{"d_expert": 32, "router_score": "softmax", "normalize_top_k": false, "routed_scale": 1.0, "n_groups": 4, "lr_router": 0.000491, "optimizer": "adamw", "seq_len": 2048, "steps": 8739}
Below are experts of layer 9 (counted from 0) of a mixture-of-experts language model. Rows are named router (the router's row for the expert), down (a neuron's output weights, with its number) and show model dimensions 0-127. Each number is 128 + 24 x the weight over its row's rms, rounded and kept within 0 to 255. Numbers have three digits each.
After each expert's rows: a language model's description of what the expert responds to. This comes from a sample of Wikipedia text that the model never trained on.

# expert 38
router:111092137112140120110119126067129149168152102108139175149110149121125150152152114140129105131124074155150099107113129101139138147134118124139110094119144128149171128190094103119110119123137103148116129130115154138124093116169158111173157092113053119144081163114098148104159153109083135116136114150125147103153092107094119113099111141100125150117135138166106114115131090108132116147105
down0:162088134143158124142153128144152118176143115120180111141159096147115115159167126172108136139107062145104089111125134123160109097156152109124148157144124156136140145153115155135103123127152151157120119143128122136120109153136150109146101102114098118139077194107095158119117148073095106091155117151140158139143089127118089117117139137100113129133091112111116116087092123123090126138116
down1:123156108174100149115163146131124095112128162083095133118125151089115096135141102124149166129144120124116146150126112135119108149141134201139126108158110123130152117101101109140123097146118114118131151147093136123125141097134102138164130090097152102133163119133127116085128042149140109149119163112117129151118096096101143116138106096144157114081147171101166157146088126144103145098111
down2:145147154140139143177093156090094127075156115137106135107139117094138107138108084085110091113113159117144094185142148141135141155110088069094090154108117086134109152081161114115135134147127131120087116147122112130090130141103130145124114138085149121116118092133138129157127097122081152101115156122088107120140152145114115174141131117119127142166168104123131115124128122135150167122111
It responds to: On/on before dates, month names, and colons after infobox labels like Born: or Released: preceding dates.

# expert 30
router:155102121067138175140138133129113085128143150130095061160124157087150105088084167102110118132103104114148054110134128142109088141071115132144124125106093104137147118128136149105163132155134082129123142119096135109137128149103152167108130129091099124101116147157140122116134140134084132111119093138145129112135134138100153105131131107103125098168114130149125108134119092119155167131146
down0:151087137152096066129116139164170137116077137106138163116122146090090113156120163141132154152097134112119102149117161128118099133126121123083149082141135119119154182071120122125158124141131104065157121144122127127149134117126087128124097102133153131123093088135154119080122098126101116126139131153129142121145124143098114096163132147110131111157117132096128069118119157163117127106097
down1:081141127139096155168129188111062135095140138131129124109126125100132179149099120110093135119140070129125155177167144159130136138136130138140103158155153152099100130124131116118174139137156119164088101137119126117097136083126129160112082153128138110142127122104127159165107148090134120131136125127124153163181112090079109107146118132143149109121118133138163127098147122129167146150130
down2:134172144114160160119141121141082062126132090122145131110115128114162117110153141167092090081145115180156107103102151122147126135147124144097123131144119087102098136110084097096143144100104114161129105092120130109105127141167133155128077135132132163103115115146093157148113145092164133099158096138126132124120098095130169089107135111101082097102109135138131133119130123147113108144137
It responds to: First pieces of Portuguese, Spanish and Italian names and places, such as Rod(rigues), Monte(negro), São, Sant(urce), plus table pipes.

# expert 34
router:100139134138096112109122116133140091160135101105136106174111089148108110150115144100151140175133081120136058096130085099136118116116090114136146111123121136157170157147128104191135163161130118142155086130133159089137070120136112184145157109127126170125134128142148134118123104125137124115170111131149160124140118113109123112086133142145101108117133163105120104140173124088148142127132
down1:118142149134133154128122087141101118123117121154116085128157163135109170101115139119133115123133109108119126120167146148101123106107134106109104157132107090134084118157066131130142178146149138141161160113153114158072085121115080092124101112174167125133151125135132150134116133143112114123112137128116099104120125143181096128203140084140101162144131143138149140111143163138106093159144
down2:105108126127155095127129077086126088158126130098151104165152138138120138112144142139170130121135139117108115138122065146138129145116135099117179146090108094110126178134106119137081160150135123112145130128127100116117119127122118199103152180144152159091133167134124123145072135125165132115157115120121142094130100097128095148133073086122157133138119130088117124155142100118095144128119
down3:115160135120117106154126145151127123130138109111130177160131117168126067135116131108125126117107125109109145150180079126088138127148109201133150123126151131091143096109172139102097130116114148148132136151158124146148143094167136123116115150136101166092153088083089137130156128109105166137126137145125157155174117152144102130107114100120166115147154133072114083105155131127102126111135
It responds to: Dashes and indented line breaks after dates in chronology lists, such as December 23 -, plus prepositions like of, in, since, during.

# expert 24
router:129157135150085137125124150129112100146105150110085148156136114146158112157105094113088125157126129128132116136100125104119129147108094167184140147144132102134128135148154095119119119156120130117128119102147156101119128121130127130111134114149134141138127112129140118114183170130101116178137130153112176160117161160136078128097151142153073206084114167129155096112179115158160124143139
down3:078075110122158145145126120104139129150095078141159141109138113107111157158099157166134138107127120120119112146153162149122122131136143102137119136090148134156099127178119142118130084103125136155141150169116125144125188088149104122148100147158138142144149089074128127139090165145101098089142117148118113117080124072110106123110115137177132109132184125135139120142127114103121103141113
down4:151124153151146097125099151123114172122151140132152045115150157198150100096144126142092171127143134150122147120138130115113133135120110160187110122127123192177113119103150102143098160123150149145123127116116135144158088156134144123140126122139122125119131154126120166106146093146151098140168148108110144170140141110122122080128144135081087161138124171144131109103146141144137135123125
down5:132137152126111119163149125088101155089094153094092123130146113140130109149182131149113129162096088095132140103089121147123091121127105190113153143168162139100136149134126104110098114124120162129165115136130146142162160158145135091127173081139087120133133115120157089126135143115203115129127127085162119126106116104093136142157143118141117097103106113138133079117143114123125118103144
It responds to: English and European given names and their final pieces in sports rosters, cast lists and tables, such as Michael, David, Steve, Alec.

# expert 5
router:121162140154090107067130136146144135108110101122129136133094093142115128135102088102137103138104112137131122114094109118136129124139088133129118077106129153140177145141144130125127160173110104130135090145144191103128140106126121123142136115120119149163115101181198156155176133154117135144156154115084105116154141091098078119113093107141100124129152132128113116138104127100174096116125
down1:126100109123119100149144134094148125144130123134163126151100147140143133166132109168089125139132112155124116088154167112125139093132103144188121144112138191080126115133104118147161131155131133138118137122128099122111160116106103105166098096105153117127075137118093100100173117128126120158176164126139093145160106138110144129155129102109084178117117126130104136098119131176169128109085
down2:136165116133115144134160143125136158140119118136165077134139152106098146133102145128103076122132133171134125078095160110167118192159097164142160157154111087102118149150112146157133126127105111182145089126144128120127136140172120149152119093120133118107150125156107151125146155119106135137137153109102126165191137098123127125090164126093118147098081149111130120118114133136133168095134
down3:136108162163138158117127129105104144137126127160152103178123106167129148151149114140088172138123136119126089171131139095094121122117135121094107138139113125147102164114147157130189130159123143165130118084124170151124141133113123093120132103107126083084117158109154072111119116107081126160132105134140143091139110085161162130127116176137116148139099085106131136106116112172098123112132
It responds to: Commas that end a name, parenthetical or clause before and, but, which or an appositive, e.g. "(1889–1963), an American".

# expert 44
router:130082109079095135118118113136107119127154116113114130096079166114155110124150111112150137091104128145124135104160153072112150140108085118162166186131141132110123128150160140148122134158122178135171117112113104122091171126096152134112128115105172098117147191122131125107116125127108163107116104150185106139115157138146138119111118078137152103134150139141140168134122106139142134092130
down3:136106105135130147118150074136102126118081152083099131134118163135148153150130074098087122137136144154109075141180123120155174159125166125109117154075098132126161100143103108144121110141156126134156132124151107101098099114112109097135152158088140112117132103162131105141070118099074128102119129157108140101116145151135137115117147146129094156149118137104151127140090152116154123140148
down4:131110137126121138161156131140201095151108166122090105124129130102111119141125145119135099097162116110153166090168095137157104144098143111153127116187151141130154115137116119104138124126118126137142120088101119137149097110116126125122138142109117082095153177126149089143178125111135158157172143113123105115135136154167174124110144130137164149120148160149139108196130152137120143121176
down5:153132154092145135138113140157133126118118092153118101091098123140131135106087094140142144155092120187172112126125129126147109122157160123144126153132083085105105168086142109125133093163104139123121085135129135105091102122107145148145141173099111062111126101136150095177141142128179119092110117158139115133120153127175160129125102103159148124156153149131171119139103131150121125125115
It responds to: Opening two-letter pieces of words and names, often Italian or Greek, e.g. Gi-orgos, Se-rie, V-ul-can, pre-judiced.

# expert 60
router:097141121114105147139089086114099136145147136133119116111127125133085147141165153113147135138129174123093132132153105111123160121140174135153148140150153090130145105107083103147118171146119108121126138164145184166106100115121088141120117125113116121107145119183151105126131133158167079087143159100136125124113156126083082120128127108158113126096145141160082094120146105124174095153155
down0:170150119109114160130172095100107143148098136136150135112132123124059095103134145112126165120142166133134122149121156135111109152110080153136111104185159141128101139163116142112171122137130151185119090102069108095165153126127144126126124121128123090135124099157100121076142148120121152163115140124123155148115170161139133157117124133127126101091068142123134126123108127119103095141124
down1:152133096115125116158129138134114145182124107122119092097067135107122091148115140138129134149119125141124138119118107144125118105125101132123209161124089090120118128123134114182118127091112119166107106126128169151148124121095086134143136132105106087130106108130099148155158142140094107122102147088180145152078136091110152160098151132113153133100171136114134152112068135128145139127138
down2:148156118137154099122099119082128149127123146122131122132102129155135155133187133120100187137126102150150128116160107111164145100136140169166157139100158155115117110139138146140149119138112102114122122139109145104106107160134112129142166105099128107142109121106092123124144180178130082092174119133130183127113133082147124093121154139146082082105128135169162104097131090149142108113147
It responds to: The, his, whose and parentheses before names, etymologies and citation years, such as the name is derived, (2016).

# expert 52
router:165139121125126147102106133119159122161111179120103141099169143119170116150111126113126139135114108129108134152083174096136132110135101098124124127119120091095106161084141113109167156127164083108083163118126126161144113128113097101136132121116076144125126090120110116136149131098105154178143140126085097163159095150136123118108150136116151179142117163100120131139121166160108165151093
down3:132131193100140164144142118139148143123151140154123159095146091103124093110156130098127129090167144134162124125114113111103132125136077145135094129125133057109116149120159136180128092140161113116141128143148148193080136145092149139124121157120089131131107096161143080122135113098146157132133137103116139148142106107151114136133132111131126083112124107119141105124101151154170154145179
down4:147134112121112092142128066131121109147132115198115149126110091148158163139164100163104115145122112120128142134127101159137090092099140131158150107117170185133123094143143105112117119144098183089121126131125108118131172154111141176129120125122193129134147156106109114125094163156104100127103116119152115070109105148155143129146163137106107146115110120149095137145135141137113150122146
down5:133128134118136156161120158142095154123137124120172149085112159097132124111129121150122096159103113167127126159149083146150079107118148152132148123090120114132099121131152107114108141137146160102196165079116168136131100161109108070143144139157120097124130113145149151158083128122127139145172165116092132130118133109140123153108137145120133115155125121149171075109106170133118121176123
It responds to: Mid-word pieces of Slavic and South Asian names, such as kov, č, cz, nik, kh, end in Surendra, Yenikend, Reutov.

# expert 31
router:121207128162141149128097136086103159110126137122152111136151077148122140149163148102122143124105145149163164092128118133136181137176100145136144148104124111159143139112126094104125145133124103125137098134134178133097111083111105139144177101096123135146150101169127088124083122155128134090161106136113127112165146111149119131134119166143116134100148132104089111141121153094138103104099
down3:158151177130112152153115139125169148127121131125170142131145124118096206121088177113140133153121120136109135123152153111151126126101111161157156095129122127153156144155116140168158107146110125138088097119133143180102154093116152138090160138157123149128131164086120139073119161120139140140121138168117156122113124119131134145105086110135080081117126106132119146132069103102133117121151
down4:133165143098177119107128105149138143085178130146118115118154161141147068116123104115123105111124103160121150202150128119133100122158152167172140134103129136114148084130141136103142143128143105119120162134141111136129144113163133134140095160122161098125138144100155172149154113105153147127149153136125103129152164162159107096164106075107165126137105136113114158136113170106120171127110
down5:064103095120145132128136131128146121133130109142089114154110153124190137140119090119106105078096144119068127127109099112136097144142144119114119125108106066124142136135105168127102129119134128144116154088112081118107177141123135093140115114124153129095102101168136151111155092154118124107148130126088147118162106101108113140149138087146151114152144137174172122123136162154094157157125
It responds to: Conjunctions joining list items or clauses, mostly and, also or, but, while, especially, as in largest and oldest.

# expert 43
router:175148139115116134151135137112136119165110170081089126137162105165141108131130101142124097151143102083115153134088171117127119126100114143145105139147139097140086133150147102114136097175149090101108140062139154152121150163120105105125120077143135141118108087124128135112135139152127145185148122115100124140146104143113110114087161172128114144119164166154143116139135153124143133156080
down3:121139127161148156094137115108133134188123108148113140116135112127079118096159140156168141125156116103112120131147134122135147114137135117167111166157142151122135150138144132125109113159084114142122155095130149162139158094162157178135089096163130110107159137133129121122126127139135160146121112155152119161112133106104133101115082158115162166093148147085135100198152142162115111067145
down4:163126110102119114112092113110132119111144114137128135115123093108099164127134112162118153114153121144108130160182147130172180142139101138095140155159112137103118148152119113087102162117115175143129137140094143146144136146137144138125102174169117092177127146105148163117142117111129106083127152141187077134116109102132108104154147180112112078148109083130147107157120146124112110101143
down5:094126162107102128126100138078136137124132127130100098141142120134104143112102130146137096136153177118098162135095097134144084105198174102154113079151159145155097119104114144166112127124191131126137147137162134181120128096141156117133155163116098130154120117154125152126133093109129142127135153132114135142073110116119153122126094186117125115126103105124174148111143125131167111112123
It responds to: Given names like Robert, Paul, Daniel and middle pieces of mostly Italian or Slavic names, such as Lorenzo, Francesco, -kov.

# expert 62
router:146082136166141116153133116119130132129122116121168167096148149162123075129132143131143183132076078142110119113141160155083114160128126111112154148117133112107111070122151124099176157157101101134107103107148127104127137133125165099125141127133168140089145154153129108133115124137072142140098147111143137100120104173146151123138146089105170127174145140134114146146139119127138077113105
down4:123164139125152075135110161139120105124124098156107160131135103147145160141119121094143147150129124114138157094164102115127146119098121121166131142114128087106161106126147142127120069102119108109047116103148169146139121130138103105151114073120145138139093142136084122121098152139127152111124165153139127132081112147123065135148182132122137137132126159138095113191111146126121117133112
down5:114108180123116122128171146135147094117148107156141152122157099123110165166147136115079157138155121154124089088167167102114153126103109086128141091128161154143154171120139155114110124137127145163126106119137140142132126098143116109151162117129161096158108104151143128104155161148123092113107157118107111114126149096113060155137117149118149132115140102112104109183158158162140101127159
down6:113126102133091082104143111153149143147100105116105148151078099139128145099088137123096125151101142153126155108138103166115110163169124117159151187138119129112070150097140142110108131120091083118107134081135117154138147141115126122141083082125122148159145149105157129105134112128122109100076121149117111094115140125109119133142106114122149130113120160127097092121117182107149172090156
It responds to: First fragments of longer Latinate words, e.g. ve-getation, ve-locity, vac-cines, port, den-drite.

# expert 32
router:125179142139092173138139147121136154142122146107059156132160081137157096134119087098110067100107128127103154125141115118125147127137140151150123137113137094128106153137115139128133083112089133083172156113147109128106130135145084089119108103165127111162136107114161117095173175120122132137155108142105095130174143140107108129129092103159141171118113136142103108121143128156143152147139
down3:132095129168107131141094130111112122154116174116140093121110162169112148115130163143110156178127107086127134127104094112104150117144083106106104169124093113108091150132106128113100166136162114142124095146113189150119105098146145155169193172140156147154136147146096161130123122135112158166165139159105130082128107127128148111152104118123113148143118138088130151117128148130100114129126
down4:150114115127140128133111134151141137184126122178154131082150120127106155160151166139119141147132140096151110178122147121165126127100163103068163143125128190130118117145100125126125134150105148117150129115132136122114135150070131161151111123136093140155131143101127086132148125123058148108106144169117141169170122093134078137088140100096133120129146138134113141103151158133107091135102
down5:113112109134098085091130085155136120101103119107138087145142067137148104164115162126093124116141129139101117032146129114075143146154103117173118131147120140117136131132186151135129103123129107116136120110131151143150139131124130109139101155078111094130120119153109118128144130167145087093097107095079170115124147116143118108129100123140147131121096168122117134138146126139156170128123
It responds to: Final pieces of people's surnames and common English surnames, e.g. McDow-ell, Bradsha-w, Jones, Smith, Robinson.